Weights of a small mixture-of-experts language model, trained from scratch on English Wikipedia: width 224.
Below are experts of layer 4 (counted from 0) of a mixture-of-experts language model. Rows are named router (the router's row for the expert), gate (a neuron's input weights, with its number), up (a neuron's input weights, with its number), down (a neuron's output weights, with its number) and show model dimensions 0-223. Each number is 128 + 24 x the weight over its row's rms, rounded and kept within 0 to 255. Numbers have three digits each.
After each expert's rows: "comes before" lists some tokens at least twice as common just after its tokens as in all text; "mostly gets" lists some tokens that are sent to it at least half of the time. This comes from a sample of Wikipedia text that the model never trained on. Tokens count by the router's weight.

# expert 44
router:111144139147125103128155156120111165160147112129110114138119109178128131101153152152158149091126182139126158174120103107118142132105102170114125139145169169104147213098163107144088082105139118138180130101138119112117116166106091115132108083093098124103107137116152092137151121158122112115114125104115078130114143123114140132100157125137120120152120134161106133116166097141157144079180144169104143085125138091117077118117145128124127106137141177154142117101101123106132101137116136097118155118140094118181119158112129144180146120077123131138138164156110160126154131121112132108147106174142099153110110120142087144133139108141090145157142147123138130120112114098155114110120
gate0:097148096088100134091125111140159079110096138164151112108119174112156127146163105146152114104166118137174129108198125145092115105122135105150119134086114129127162130117145152115096117104096120132128126158106132138166115124101168109140125122107136103153085132177104119172114079129137123183152110132163152149093134084085123103132135132141134129174118114143121133133131110090116159132116124111117132134138127153144172122193138144116104124126119120140163079122133146135091126126122137129109144125122119136144152167108078103112154128174103115120126158117168127157102125127115108122090098116169125103134161140061079121151088141144094099152162111114155106121129114149141152140156
up0:157140122148190130161118115153117163167130062137090142109113120081123166111120115120097102175095118125124131162102124118175191149152119125117129146128161140117104123148103102107096139129126111125121113109157115101095133117144103128159146118185098177135166086092191132145140120125119135094122152123122120160148134101167118135130117124120106099091120145101115086139140115140139063133146156106121131123137106087152145145068111130148117137158121104138103147146129121121122127134114148143126100158127121114116165095122131129128115161123115133102140081133112081114134157126208159165146159159138125150144112121153132111103126116134145146119104166150104129111125158097102134080108
down0:108111125142162081187116127103122145140136106102093118157127135108147134117111115101112128113095154125103120107116141114137115079165170131128165171121100152111115134149138127182138125111131086171121171100130127139110100137134139138140160085157116161143145145108138128124132109123136133113137131152105148176107138149099148102084103127167093141096158129156134080143123115228140129136118108137151147110074137107107071155159101126115097080133085129166093131139125133141124124167131126151117119151106141145152128080128145126142129133146129075143134125125130113139149110087096147132169160111120113114113108167119120103107141158162141135135161130139167143144124169112119104164086
gate1:113161117105101109077131161097140159095130141070150108118109107130171168173117154115120111149083129167105121100126121179112141147131165172107092116145108112167109143139158125169179110141090142089126127119093146164125098061164127108111136099097122139103162161119100141143134104123126147150156131182141120141123123118155155157125142171101122160093143118103122138089134124142138131078125147107141120137124136147116120161100115097092167120164116135131141129114137113105179115109081127143124103161118139120123113153120164147143124122129112146142138133159127127094153153138103134124164138106139148127139144129108171126168072152122100089138081139128122126100181129135131137156142
up1:104120107132126087121176164107138147141135108076075126125065136147152141141137184156119093148076128127105126104109085166118136136115168146115111139154104152148118140118163108163171116099133137151132162138088116114113141087136122125130130102120142137108086142100143138156159143121109124153132142134160134138123153130174175142131143119085104146093148114117108122099149144155161114116147144083098113124091127158128129133130118124110181154119110079125156106119178159166122104113123104130150120136133136141129141118136136141127119146107094127099127138085145166072124110138079123133163103131150131134178173101120108131131113153120143075128077135124114142117186144097094114123154
down1:123151112111119095131134143089093129176143133096153133167119097171159166124105102106113141078117157146174148152147139130115128117110138115124094167113110130171142123164118165157117128081158166185115105113116148094087139130127109166078119124077161095093141142133132148117108105132102158137127166156152166123148115165128111147101148095145137113136120124136094096141148128104113097091130135098086141127135118129119141115126152122125143156116122108164166118117093097106087108093131117129138150125174134123141094119156121131119116093084119086136140125096110164094079153122108124116141158168127117142076136143123112158112146115145081131154148170135115088155120157148145135156149
gate2:089159136146146144129117120149142163113126118124158138111156137143151103101081117127142091142105125118146134124134119109103149121148113146126110101134140122123150158148102093157141126131094126120126109113174135108074082158159166109083121152132136106142129095171117176134131116162157131176094171138148133157115104106110144122137121131143153137105132154150106103126122124117116148120130141125167112087148157083141136097114092147117097161171090128121161122195074142147165124136131114129123111093144099135125104136098145124121100125111181111106111108191138129158128147112115134109104121118083112124146143131086101186206115116107148158102101120159132177116146107131158126126086
up2:149090131107105124126134132121146084120105137123110109140093106119097126117134141105105166152132125177128121133146113104131090133127127126099170110104114154117098100128167141074132103124140140154112127139081156145136179127102114151108113126159113160108140183102139122143099151114128118078153142095151105099167145168159126118119116139092163150185127116136170157123127118167125147117148127141096171133148117146127142161136113108124119106077143133120103167093144129098138145128140096110132156115126099120129149136142146086114187109131101153143159106107080123109114063122113129124113126145160113107150116132172163128130147140109087082157105138082093072156112150116144132181147
down2:167144119104142119172148146188153161127102124097112110117132130133128149079119133114151115140133107126112080114134111135118140130132124131102144127156111111098159121112085123097175184130094117146109162140084129125081159144091147111119106130129100159118144161131132123131122169128144160092130163100083095125131127100102174081157104121124132139114126142137109130119141109164150133133121167110105175112105118119108143138127125178135151158121168171118102119107117127134104126143153075127104120131141136153119101153131113136161174152160119089132107130138086140096045086169094124158097137150143100103107111141161158135171099110137146128159169144124134145136119168159121133138109
comes before: "|", " |", "frac", " hold", "mathbf", "0"
mostly gets: " \\", "\\", " due", " $\\", " MPC", "ˈ"

# expert 123
router:108112099138095156122120092122135139152122085168094079146097088146115109155167134122149112121130108136121139132127168145138114053097134135130104113120106144106100131137132139099088118108120145117109149144170110123113161125063146128169137153125173101155135115096101111120091134133125174101112154140087111097104149109135140046130122146129138169117111126107116157126154134108166100121119104126135108126137115086149138117167137150147152135120145129092154112155100090160134092164102120118117134138225142165150131110118138130077114127128166114124144152097112164120105136091125118140180103150145130142138143132128122181098113115108121148144133135144132126138135103160125090128124
gate2:136135150127129118130146115146150122091130122129117147126111118113105126112105148128097125132114141133106161161174116138106159148117131091097144109116139131129138140112069123100147083165147083105083174113135146125137107126135145107123123125150159192103111126125119111120086105107157139108134149095121115076119110118122142109166100150161180109152142110116145125145136141124149087126164145105092116135166135164125165102125152153119097150112076139065139112129128102126118101110155143124145126113119102123058138167197142110145097108128151084164113115128099134116123148189132140115088097134146167113163098152121106098113135170101168134140115120100153106137162132107121138175106
up2:134143149156105135118125099151160103089104114173095168144103114135104133135119107120108140088126129159071128153142117171090151150110118134083125112114160083102113136083081139082127085141131111135096189094146120119126077105121158089123125111165148154131145154160136112120108113109116153110152134122081119110099131125139116122153128128152161123125137127086108142128106142121138088119161129114082122174165104163150143109098146142110126131099073124080133125120148114131135116106161113141126097147101130103083138160178120126153077129166175105116117139172135116100111131154138152115135105144145159131187104142124141118116099123129156121151133107139140095143157118088122138152112
down2:130144141123127067103116136138146112134127104083132145129134119130079107133124120110156099139101107137169197162165154097118138134153147140103121129124140132170144118120102157106176103131097141168146121110118143142126108119146149127094139129124119178116130154134126109082176121121150131091105119177106123102159135145100104094167075122033118171144103140092157105122141115072129119164097123137179142141163120118154147112112101138122112122134153164123102116102111111123132157102128168113176119110108102113115141112138151113115127124122114165133142138153162145133142087117134145143111099154151114125132146085142120107152136157148126174098094132110139143147159102161112102088127
gate3:132152117137145150109133129104112108126159129127134103133077122105116133140101121146138145104125141134140101110123118102080169163098101151107137103139116119124121146147125139139171114127174132095128103218144139106137141135127108083100110117117091141122118158124077149156159096143142122111149124123104103156059125129161119146127088121128141147144145126127134095125121110120125104102136094112171122155125174119152096113105121172123116102103105139136139116130127139153134123180140138159093140131134105114126141171126085152126158157106131165114113093148145145123133143107135104126096111166191156162141136126061146149152130093144157114126190105117120107070124064164121120146153
up3:165134114136140110159154142130125111150114105134152099137094093107138152147122127100150137115112175165125108129144119117104131152123125144124126092144138151124128136145131110118143132150147146117107119207109161113138152099110122118165113121099086144116075144103095124123134121099125135110178113108108074137075126113152123138113091110087109104181151139110154064120169149124143126135132103094149128185130154138142124094127099162137100120137138100109096099105170142115105153188136138108100115158120125120084139162148094121140168132113146153113152106132132148124112132124149115166115067190166128130120162122119163138151147137142112119161131114133119096100098055136133134142122
down3:096126130128099181106155157117122114147150159147196064117068106111128147153107170090136126123117122126154143121166136115115120146134071127136110145120140121149105165097135163092133124141150139099097112130102155085126106105151106121115156109150158133131080134148116143169104133101117142133121140115110142104098111150145161123135124128015137142149110094138164109129112137062141116131106091108085116139194102119128173119121148125109132114124136132136103095131103104114127144162108140163117148123130129169126142148148142134134146118130155131131138119136129157103143096131146148125125145129156164133150152137120122135171131101158123102127118118087135075140181113129121113153151
gate4:163109083136100113142109113151139181092143108140138117122104105143115141127065094172115113120170127167187075128139133118116119147125125113102110133140127112124132147136146170166139112112120150079173093114135125147147128106117139141130156156094124144108181142104110118094138125098125156151106144129134104140171111146128129129110107131099084123106107130116137192131147135094163099135127102154134151066138127114129109080140130126155154143121121153145125152150111122149131155118105092117146118134143156122110184088092116131130158176128127168113112127152097099107129114063108152163192137127135137121146135117131162143121115125139101130125135130148146113126116133115054097150086
up4:135104105114147162117161118131116113126097115116081112112136109070135176128145166100137146106082128165068152134120124109135135076146122169159134152086104114116137083122089123116120117147122123136155165157075180140142163154123114123111122115165121145123087133140163122147143117163096106116153111101111159134101157111146117131124104139164152117105182135132136110095090163154132110136157133097108126151121147102140168140103136131131137119125128089104144111124168138092104104147171110152101174135127107147162092142185123166108116151116106124118100130102134148160135139140182090107109105137155137126131091141092134119108134097159168128144139122115129117101120123155164106129175
down4:101142137089146103126135154127116121132093125134150112124174137110127134108153173153164114136121088180138143112123127099154090109124140085146157091152107102145121108133083102137117113121146127066099164133131147156163129105126099137144144141131128131122113117124145128155130141106121133107183124155154127141119109114104106141155111092070162083146146120173092084102089150159136110117120132171123149136077146161079138148145118113113112099136114094116144133134127129125163143121139139108107151134093158156095126172101108082140166152110129142144104139137136134145141138137123103162127142152164143118107149130079103111144134162117128131105157109154149141095042120152187151104109
comes before: ",", " of", ".", "th", " and", " School"
mostly gets: " Railway", " Creek", " coast", " Avenue", " border", " railway"

# expert 15
router:159136104092101069177121135152124112093175122138146115105086142114150148144124132134137095124131187162150160093166151110119166137155068119160121137133091105100114137104103176145083128156112124085112104187142177154120098145139115152150137138145156163118107119138137152114119176137120146130154141104101132155125136168179101132121110086107150135112125141120136150113123120129105168154143127116137116136136106108143168092111134126116158148117119088107112150116143147095079087135106169145112145132124114145150113127119125129124134132163101108110058129135188153120116156147129167115107091160127144118114127123102114153103128096111115166106104120110144112113138119138157127119172
gate0:061143164110091108110143120116135116103090127116135123144186111093110095130144169140137113166158153146179111119132149100159133117162125141136120153123145117146136154125140107108107100184153126104145173119099099142121094161160120143148146143137140114180147176096141104085104124114108140153123145134091107118123107168124097144103173134136108129144140106152133165176111110129133137100126130123145142150153168110129115082115169144120152154155170145101144137127085117162174140118175137073141156104119142135135097093146095094125134126146131162141143091126136126122162112157100138140108119098163146076109153153133168099142111133139150133131094103139129129105110102122133098162102
up0:188139112125079160142107147124130136158191138145134107149117129162156140161127128152123119099094129138101131154112108129151115146064118144123129122110134170129105120147113162179128135121150124170156086148129131124141128119126137143125107130142137107112121110176141134172145126156134076090143075130142110113115122102144156106120159114122113094117068133091095088106128146139143129113122126166094079121134124148112132109141159118158121139116092148150122089108155142072094136151117141137125131136137113120120151136093178104143160097110134149136127179121126113136118167143155139109109109126114148185150066144106099148100154124111122072092123102106108116128164184119097145139128
down0:120154096128137129150179136142114145109143129155162139113139106107133124091112136141172187107074109140163154135148130156155121131164096133155162073125135117122113113119134143108149122106095118118120049150103150132172096110137119167122170136156100108130158121125133110138143111117132094096107104128099129122135083168139193128136172162123132110139077107108084144105166139096129126105154140153083108167149135149118168110115128111127126094097141129137118118114173113128099129124085096163116126129170160117178132128128118128118117097155175185083108123114106129111089113105133144131156092132110101138139130119132130141117161153102151125118106160148093134099125119141135150115146
gate1:161107146138093130121107137151119120160136155156154140128136157161152127119130119125126094154116120191159180155153088110143117151123147099131167193149120115159159160156174108152155142147143130067129160117076114076185156110125114160178127096093142101134120114131117143127124165080162100136147109106098136139098104147149136154132090118148142146137101093154114092112159113078148109132139142148094144119133139166147138072126128127147107121118125151118128099119115070122083105154132134145132115110104135104141115151124145101117134097126148156116092103090141119120124141133135119129146156104095121147129157115117139132142144171118121124087095120150109129119135181111178121142120
up1:158130103134121108180109129129125138157083182134132119093173176140121153114121136140080095116126133146127139119130116140080137125110090104134172153129079105124168146101166120129177115121081118099157139129170130115151158134155130098130149136110158148124136134081100128111098150125172106086091144109111082114107121162133119120107095135154157133097126095114135105163141121126130112159123151103115135104118151166128138111131143168144110118121144118131122076115116041161121139121104126135126148099144132155117089146121141095115095156154140192132112078093111140107161087119153119135136147082126140132124118144166164157133115102119110133095118098096152120136125149140161129126131
down1:165090114063123123108137101112117137111136129122129139098101139151125143136155168156085149155162164129145120104141126146096125149104145173133092107161159123097127144125112115147166139156156158116095155170155134141113116106108146126098119140091141133191149131141117115075137158102148112153146135074152145154089145138167159092110137132073127110088122152118143177111131089164139103115129097128081161148096122127165187110092118134099123125076089117137114137115156145090124131139165144132104109111112134144118154147095118111120121134139154132153143144152180129132119117111112147158135105154134121113095111155110148135139108129107129175125147095097070129122146134137090138144138
gate2:113179099133108109123155124109152134140119103086130109140145115101134073103086129123158126125172122139099144080112160100127146114149129108115140141153083099164120103110124127148152088086135112069156131146121101139099081110160118098088134147118088166124127155146084203137115121152114131111117111136142126157113156122124121140151143119125108172170166083144107123087103156148070138157138123169133167105136169122147120141114143135123124132107144157117160147119142117102147112093140099156114128121120125127152100118132098160128141130148125130145092145158167106153123107117113132159129153141162116160147116134092146118139147132108119125181140152137111147093103138113168185174101
up2:120182092131118146134160126123160144126140117086117133136116116111154087080100130123163117120166126154090151122131110096120195131113104098114139146157109074154129094114112130140144092094131100095152106152120120146091086126134136109089127174128095146123164169157130199133120101160121145087140078127140114124121136109152122143130120118128097158186138111141120118088103168124088142162133127146120139124129180116139136146097144104119152114113113158122151115127138101098148110082130084134114131131124134138149093111129109152119144147132138136153118141153157108132115101105140137163130153147177125142127108120060155113141171113091128128176143159154121123114103127147171174148123
down2:148092132126126114159153121085139172148099102103125169143129089138141184107111147139163120119132141107085160156146132155120131148136092097132139151093112113111134160129092185083117131117145110069107127143120123151173151129142153109078185123135115147079133137115134127138097080152108116129118151133120115123153159157133133131122156140074117142174130152121146100104103140092121120128123086122110135105129144150176111143147086149150174127152106112137114122107117120086098145100141136143138168108121152121124105106104123097114131187139153113153137131151171101169155134136148125115112137159100127114090170152096153139114102136092095124145113153096136130093135134087141112121083
comes before: "|", "|---|---|---|---|---|", "|---|---|---|---|---|---|", "|---|---|---|---|", "|---|---|---|", "|---|---|---|---|---|---|---|---|"
mostly gets: " UN", "|---|---|---|---", " conv", " FA", " ISBN", " BBC"

# expert 89
router:111107129153097112123116181099152099127134132097130148129132131115185147150151110124152140095105102146094126158144132122151127142113088123169142112136080098161088125125122103145104119133139148148158107143158088165147160094137095160115091177115114149076091136135140156117130093138133163144101099092133139151136145173116119159118121126136141116114132111114119097127164099128120156100101144076103172152134156080138126137157148104171139133125113127098179115072116178106134126104152114171144166123111103114157124122109127158177136107158080137127123125114111109131138118177121146168147093087118153141102123146133115093101141124130131148179102115135114133126120087100113107105145
gate0:129167126126102135114136136153172140122124114133148103118121119077132130117136109157169080133134174116148155129166151111155100121088157139159099165157150083100146139145112132074129108123118143145128115108142143124124126142097143146123130110118181141132123172148157110136111135134141122083173108131147107160128140097094096126111103132127113108123117170114135128114099157133108153155127130116139127141155128139187136132116111142097120146088143134148122202133117141121118117096074102071133127183120145094141113105132092121128087126100135094100108144103123097131091075104063164146118159133141109131150144126095156134105152120148114145117112199101150123103089098132160128149148
up0:124182145107125150105132133150158119123112099126144104114139109073110123112112123182145076123131173160156148146164132165136102118105157148163104146146133080092167132151122135114134124127142152148141110106145164116132131146153131144098128092106152114138139154148145113137107135157145135091167114113161128121138146098067107138113086115132118121120087155098129149103067127134140126163113154131140127142149164145157128143113139140118142138102126145126152183127156159133152096120088140072108136163121118115139100124141091110114088123094104143099099153111147107153077091124065181163127132117143126136132121111099126157115128125137146147128119196120143118093090088145166146152138
down0:155127157114172122108142098124124141086155149101100111126128074124146134145149153129121134090130131103089160116177091123140103141156179140097120127140128180086123128109117148114092141128142130150143098099109109118159129101102121098145111068114124070144117080120145112116120110110135158096142129075128125156116134172104153143088125129184110161138138105139118122129169134076107122111133132106113122147136127152125165142135149137126134101140143118119145113134126183148108147145112100113140159147135120151130181133129105152114084111129096138102099088092140145130085173159128167112119163124110160125120177144153128135070110149133127170129160113169140108176118155141146103133121
gate1:096148132106094158108146144137169146119123084163136104111135076147132153115148104108096112123110124135116131117124122142152067130102151093147148171150125133118126137107082123097104108165145108074147159106126109120097125188113113167141108101159157149120090138153111114144098133108116120134153125147135104146107137140119136138131180166106140157104109147099110152085128120099088104146160100111157133166156105154139125078104101140088150135126158110126138160132161167098121115181172125120145130098115135089123135094119139084114122101162132117104084103146155136148076119078102130128121131120128087102124128173114105139111114169092131185133148145104140125136145134127114137149135
up1:115149143122092155105151137154165128123158092167138121103148074136128153132142113140074128127098121140111119129124136138161072146140138077148124139179134094094156128121084150128117114124172132068142161125125115147125116194135116159122078111143161144118066141136130117118100127094117112144156114134120138143119138123095126126115163157110134143125118155117131142089129102099101115153152106123166117164159148136133125110113129147068147171130143118125139140134135139106128113157174098117163142085118168089122119087111132090102107117129130097098076109155177113156058122071109156117138151127118110115127126147115100143106109161123110170126147143106141098135142122119130129144114
down1:123115106162124136084124117148103144144095095093132147114149123093067148148100099178116135156113174127100116146101160173107142125109111110109143114155098129125111122160152096142137133125133163125132096135105137146099170108137168105120163122092137138103138104118151132158123126150156145093133132152117136137151177091130161123078123145125149126076089147133094121168127117094133144102134115067121111108146151086140126158124099155126180141173114127109097188160113144132139127098115100130103168109164149114133110137117143106099152152134160108129105154093184119138140155139085120118108112117129135117108120138115098096157150106129094071137124115138138140164131136150155112180129
gate2:124078079118117121131126092097151113106125097100194122124113166151133131158133105124128154138084144111136118157104094159157119110142142128085176129128117128115122139142108161130149144101101119125146103132112126134123123138143125170113138069119138109135146138144155119143162073127168095154105129117151117151150122134102109134134089115098178128125145077121158134136093128112145123127124129147162106146140095151112110143159154112131133196140127098075152137118125110150167101138129056164122121120134117128127084139128102146134140120110142155119167149146153142139103114110188124164112144124114100084129125185100107175121094065131125110140117147119125157083143122167137126158133
up2:129074140119139133114125109162153109110161158105161132130119154170136123117135133132108081127140122107120108129081142148154137098121138139107146159180083138102127149075148138125140107096138132121109098098109124121155089129148125153106148135129132100113122108127135148117092133198130117157122113097115110121120155136109115108118171137131126134127110113127113148137112073144166139118126115106133089126123110122082113160208133123112137138116153148130144093111147119134147089094130113140127112120158106124121051117119095154171146083152156110164193113169117128140146118132173085115167127132127124112152097139092126111121143081144100132141148106131186172127136113131147146187114
down2:164147129122136132105089138156116130147150151088148149106074139167129116158146149134146123128152117091165131119096093178146140111164139142074109157140107080108111123118161096110101185070119138132126114115117100114151146155098130171125152107152130107129116112124189137129161118135108138128118124125107176160141132166108134108091137098150149104176132086153102158173129082130127114111105140125129131160127142116120144122129121150132125201101120103089161146080130116115133116102150116141144152096138141136150143118138117164139141135139130078165121134137139114140167145158174130138091096153135092112084109113131134082132084120126122116124109149126122138102119115136132068089120
comes before: "\n", "0", "1", "2", "3", "6"
mostly gets: " (#", " att", "−", "ropoda", " GF", " moth"

# expert 69
router:106125105158106142082139105097141125140120150144100064137111129141163142107088140122175133119134122146144089128107171147141091067144128102113103095114117122149097110141128145103127116129113078128083159134174102118124117149113159114144125142125136111140132117145105122132116110161149150124087154163085134106132147122119133070161136120119134152077098147118092150142108105089114153133179085127131113119142135128123097106130137153107122111126142170087131126136114099157141100173104118141109142140183095152143153114062156126077084137113158129126151099146143176118136114139112121126148093107153146106113154122143119151146109092108154167137129124123110193166151120139127122129090
gate2:105110083118158126113104126179062119105148152112118143106127134135122141178122118165172121121177138171107128144109161112113155109111137134177114106104090143149159140130153149090167090117150099083108149098137149149155155114138098098144105173109099151140113143129101113138088135158140104139134132110084150109146147101083128148150128092148152146132155163132110117091110133117141137118111134139083106153147126113123159174144102088158116084086093154113160112147124155123166116146172088131113155108130074112128150142119092161138117131154122123149110129155126109176104135111102123128167084118144113139173127134138141145091111127154106137142123085119145130117113132160157116142114
up2:127111118124095099150142131114130123136143114150103125156119143093124133156102096116055123087122081132120102115124157163117141110121125151105175170119100099141136132117120162111176142127098159146157120113126153134129141137165138090140117080116131101090115125110144163135109102108121156111119170130148103079168138138189100124085142136117107107134109152158115126124120118106130136121141159136145118142138125110143150167180100150154180121124159138134119180092092132161134104103202090136170074071169091110108152163125110131159091142124128140100087115110115131142141154124171125112129128143133153126131099132145116138116135111130154162105129131115157135110117100106122111140173
down2:132118102150115089099134132120174129127151103103073120132137105132153136108119147142094117084109122136097151108130117121124124114122108093113108104124114151115134131099112151132114133106079135133136133118127149168165179115119167150063104155122153122116146135117182126106088142176132133149130156130119147151091091200158119146115138127141068136095142142148099099135138129098190130121118102133149145117142099111123116148131137120078159124068141186114119098139128132124162113142143157159153162137146144170126105125153124128129129130089110126115131152112133131153101156116131112100143172128152118117101114177085180167141154115140135117131165079099158108144147132086121113146103
gate3:087169108140179130122122075100157141156122131112089185150137115133101134133102105149123117151098124118131111140105113130150123134153138120107141139096120114160108134123134183138160134122109126183141121123181131109131144147177150079110109129107071127133112094104124164171112130154140146104133105110153162104177131109128113162119130136146117165095123113159122130074111118120123140114115125163146112124104159150173135144068121152114165144177110136123147128081126126143130109145125105126132140122149161101156137104136105134155102134152133161147151099150109082184145127121090107149130109073132120190139097144152117120088144137064117132123104108128137149151115129120161103150137
up3:131135104160168141141145154140147090172106137109157147165076146135149146106138119138123107148089149099155111122147106119100154141140113101103156113110115127127161138066136152132132150156127092185118148138147127101118125110140149103096096122105141100161115077147128182157083147136108112148141129150140130084132134100141144155129130170117155131114148076136123138155100098103137166139111063117154178116131143155112098154118143127121136151155144113150154147114104118147083137117144139106133115113123184112107116100112140084122120147115145148157168127148127049158138103131131090161145159080149096127135123106148106104122122149103137119119116136121137135125069129120123143106177
down3:157127106143144105124131152165155105131119197107138129119134191130130124125116104147174164151135118125148126101097091119083153146142117134127170107136105123132085144123124138120149125179140093148128119160121118122112141110079130136097131113109099148086125147143123099123101123151110157099116148154109145124107153076070129131102087088117122146133175136138079181113125129154069114143137121127151098074107156107133108135102108125150162099109128186117135129119133147148134097123116124157141168081152090088132120159097105149169120097112154115167154079129128127166161137174144114151125130151089142117143116132120133131133118121076140151100146122125136130132093152108135126155124
gate4:109178166068137129166117130129119152159090098135141148121095145153165137141164120117166141143122128154129147159110147151149096115125097105137121140161094168156123128079116170106139124145095112099126129110120118143116130128112109128123115128143107140131102151149103119135129081177154125110156148145163141114159123138090138130156152142108176078115120217121120148134115145119137110152138109124097138079162127104135138130119143139128088076130107152123088093154125149115112096126158150146139109142189093142162126099112182121123100150145103113123141101139156127116102087120136092121111140104135126118147109126106093118153117103131194140125153131099167112129093111153096085117140
up4:130079095152104115133121086131175121101154160099159118124098102103132159144097113152112113113161137158126114101154156102097119123059162128127130132078163079098095157173136121154129120102089131141165130130140183128105096126114157070137133132125124104137130138127139128110099145127077107135132131101095136130107134129132131094158090131131125154140131075107121197139144152146106135163100139123170107156146138109135152120147130104118143155106108120129179140130150151132173149129135088114102123125095178119141134154097064134147152070142111158116130164118132117140136162133122144163118105157142140157115105137148121145121137125091112118160139105145148100095158107115128125128102
down4:115121142148083107134103094131135145109136139085123130131159117149142136095179119130124119124172093150143111113114152101120099136115097186161162103106133115156099150121148161147125090091105110114135111098151123117084109114104114134106124129102136108085168157115133149066127144118133099134119128109111132147093162141115146137101125158133162151121080115143116101108160169097114130103135117148140137088131089138132147135113132123139157105129098117162142136144179138155103143097117127138180096128140142155138111091154134123190146113147143102104136203108173152132137149101099163148167158107058110160133133126160170120110172118095131139114120136132114147130124143094126099114148
comes before: ",", " |", " (", " School", " in", " and"
mostly gets: "ville", " County", " Creek", " Valley", " Lake", " Motorsports"

# expert 81
router:130146087089168115144170122136140129104119109119168147125151147124139100083089143161119148113135124149150139140138131109216124136092123111131166133130172135127127136116141139105110145128132081107163184154098137154132145137164134154135108171162143116177136154078123116119149109125161069115143115150103110164143136092145089150167146166126154120079146108123106143122102061126139090139162111157127164110144150134121099138138114115068167168140127106162138130125125144131147134124154098063092139123092144136134101128121145148120163143139104124114129078155134129082122155126120112123131111134123109119132137177075120097134113132124123131101132138134148101105136110140133140126112
gate0:111160136087129174123138076094153145155099111149104146122154150192086120157118125089115116157186116125115154124112127118124126122127114118113083106177106137114131121122136089111053125138195100114130104137164129125137112181115116151109100119130152166140137127130107137121161123164130127102106132120130127122110111173151106128097085113141147146126155138118167153145129130116123132128131129108107126129126165182118106127114096130123155163090149076119136098061155119132083108129152138087116118144131130119160159142095149126153100094126160146162120092110128108162140109104099168149111149157094139185140091142134092122158130143144145113132126136122108118109130124145166104115111
up0:097137111100153113140122136162148116098145146120118121094121140154183114067111112078144121101116125090161124150125144158105132152162092149127104129084154153144111125120106150166159118155130135104137158127170103112136160122128159111149146150161115120154082130157110121132110127094136113139110099097100139092135094091105163123150126135129110135142161107143092106123139134104150097133136124147092104150133101102128133122126176141099161093176100155112108150176106123165076141141120139148180101135127149071141116115113169123107114081144089135107166136130170133123095115125108093097132094115091118125104099132154162141154111096146094129089121092158128124127152108112126111176127
down0:158108140149151118089147079121094136125139089143102107134107128112134094108112135153120148131140116147075135145085136116122151172080132127144118142119133113065150126171159144131130111118135141099096163145079132106114104102156142106103178125114117152197141093137152106118137130156135125126140124186169123175139130123159095103132106171181130117127094144131146134121130095116170140110134104166150140134121121134146093111094136142144129140122153106158163121155083128120085113112130126141122115133158114168142140144171090118126110125176104088135135134139080137095136154132135124147126147120138096074104110110132090117106148137131118162136134183156094132161133119180170140122127
gate1:063158089161144103152132138130151110124118148128129152135182135112096146139121113118153132133128092161140150147149075115117113152098152092104082095145143072140123191130138102134143131108131162121133159101126159140134092089136131122134114108134149109165113136098130133103132161143115141124156135191091150105096136112127177130123131140158178148113116076129129122111135098111121142100129121164105139098164103094172091163122123129106100153161114149157107105149133120177108122126134098130142095144132149126092123105173111145123096125165106148095160150109142109076144106145119107113149131132091132149124089137123101113166112099157168122137130129135199126141146132130125094129136
up1:116133129106125130144147159123131165102106113157142124137133140102166096105146149146153118117117143125161146109118098113169074140121123134111081182100155092159106137086152121089090127132102138119118097073130121148101113124121132140158092067096144128180135156148162162166141107149083109121142171127112109136129118126097130140083159147124112171156129153112107128145129164152122143089174158141121156104126107140159145144146143120114116121154117086132144150113109122154175083109117090103089129107121145118142116131086109096154101084133133148124161131137159135091157122108117140136145185101107098172098149088120092106090116108128103125147106138142144138128154166097136139134118
down1:166130144149151129125083088147108127144141176142134082171169109125143139139104129104141112136122122114107114143146162139131151130117159131147133138139081150137107118138186104125130137071135150113120127143108131103091122133142119101115111129153085138104128116130137116139090130117155117169123122130105135117127116112120151125178131137097135156116096095092111151127131140163126127164124108136133115131115181107073144126112119161177146101130150135155109111099102087140182100138118170148115111162128114102110168088138116152074149129104121066116116129120104129150086130179148172140081081114117142106096128141127146150103133086121129158148097131114107140164143134209107112135160
gate2:118112135141118151137123146149127130148179119136106101128103120164096094128140145151139156121134140132151103094119107122141157129124112104118163118169115107110136094133090162147125092106142107128101110118162167109129119144077120134131096163086129096103155094162116055182091139108109142123124145116151159089128119098140115130128117136108114141106126144139105140178095141140143135105142166119123102148125121093116152132160103137119190097114097124136101141110112103158144136110095177134138126149172181104141103151092096158103112122170130118155102143139145117093090113089120136158102092113129167153093117120144115074093145115117143121123127145159107162199134120091137158121134
up2:112125138131156115124091109107128111152125189160133131129116140100146143110101151142132136122158143121129130151144096129123094111149128153152136146090101121125129170133193132137093162160129128119155167152105068140126162096157097121181176105155174146174096126095126132112139134117178151098120131073084156143129119121093145137132102116103141102120122075133099138100173093140113139157088135120109159141116072159177136133090155133127111169125146163124144162153140128109097139150154115129140113155100101154116152105162162123135094129088106115102130120113142138142140146136124090123156133142131085120120116127117150156141133177119089100119158131172145104149106127118137107148148
down2:123116145158118156144150119082150099104099149146147155092111119133145168141108124121129104162126150122141144105132131123170171138159100153127135105132116128148116154113170178087138160117154158094146126060099143140104123122106137111133114093112143163115096110100169135174155182163132133103118121088121094122110126149118148149177106104154147141126119109132136120159126094105113170129166121129153124087144146095113105111143149100118123156140148128109117143105138153147090153126112183106078104141124114120098150125130189129108084128103129173103081163160147121133145116125131146124162097110146082136171088134136094149147136130141132132126139097094102124101124103120114096157082
comes before: " the", " a", " his", " an", " their", " her"
mostly gets: " including", " include", " between", " using", " includes", " like"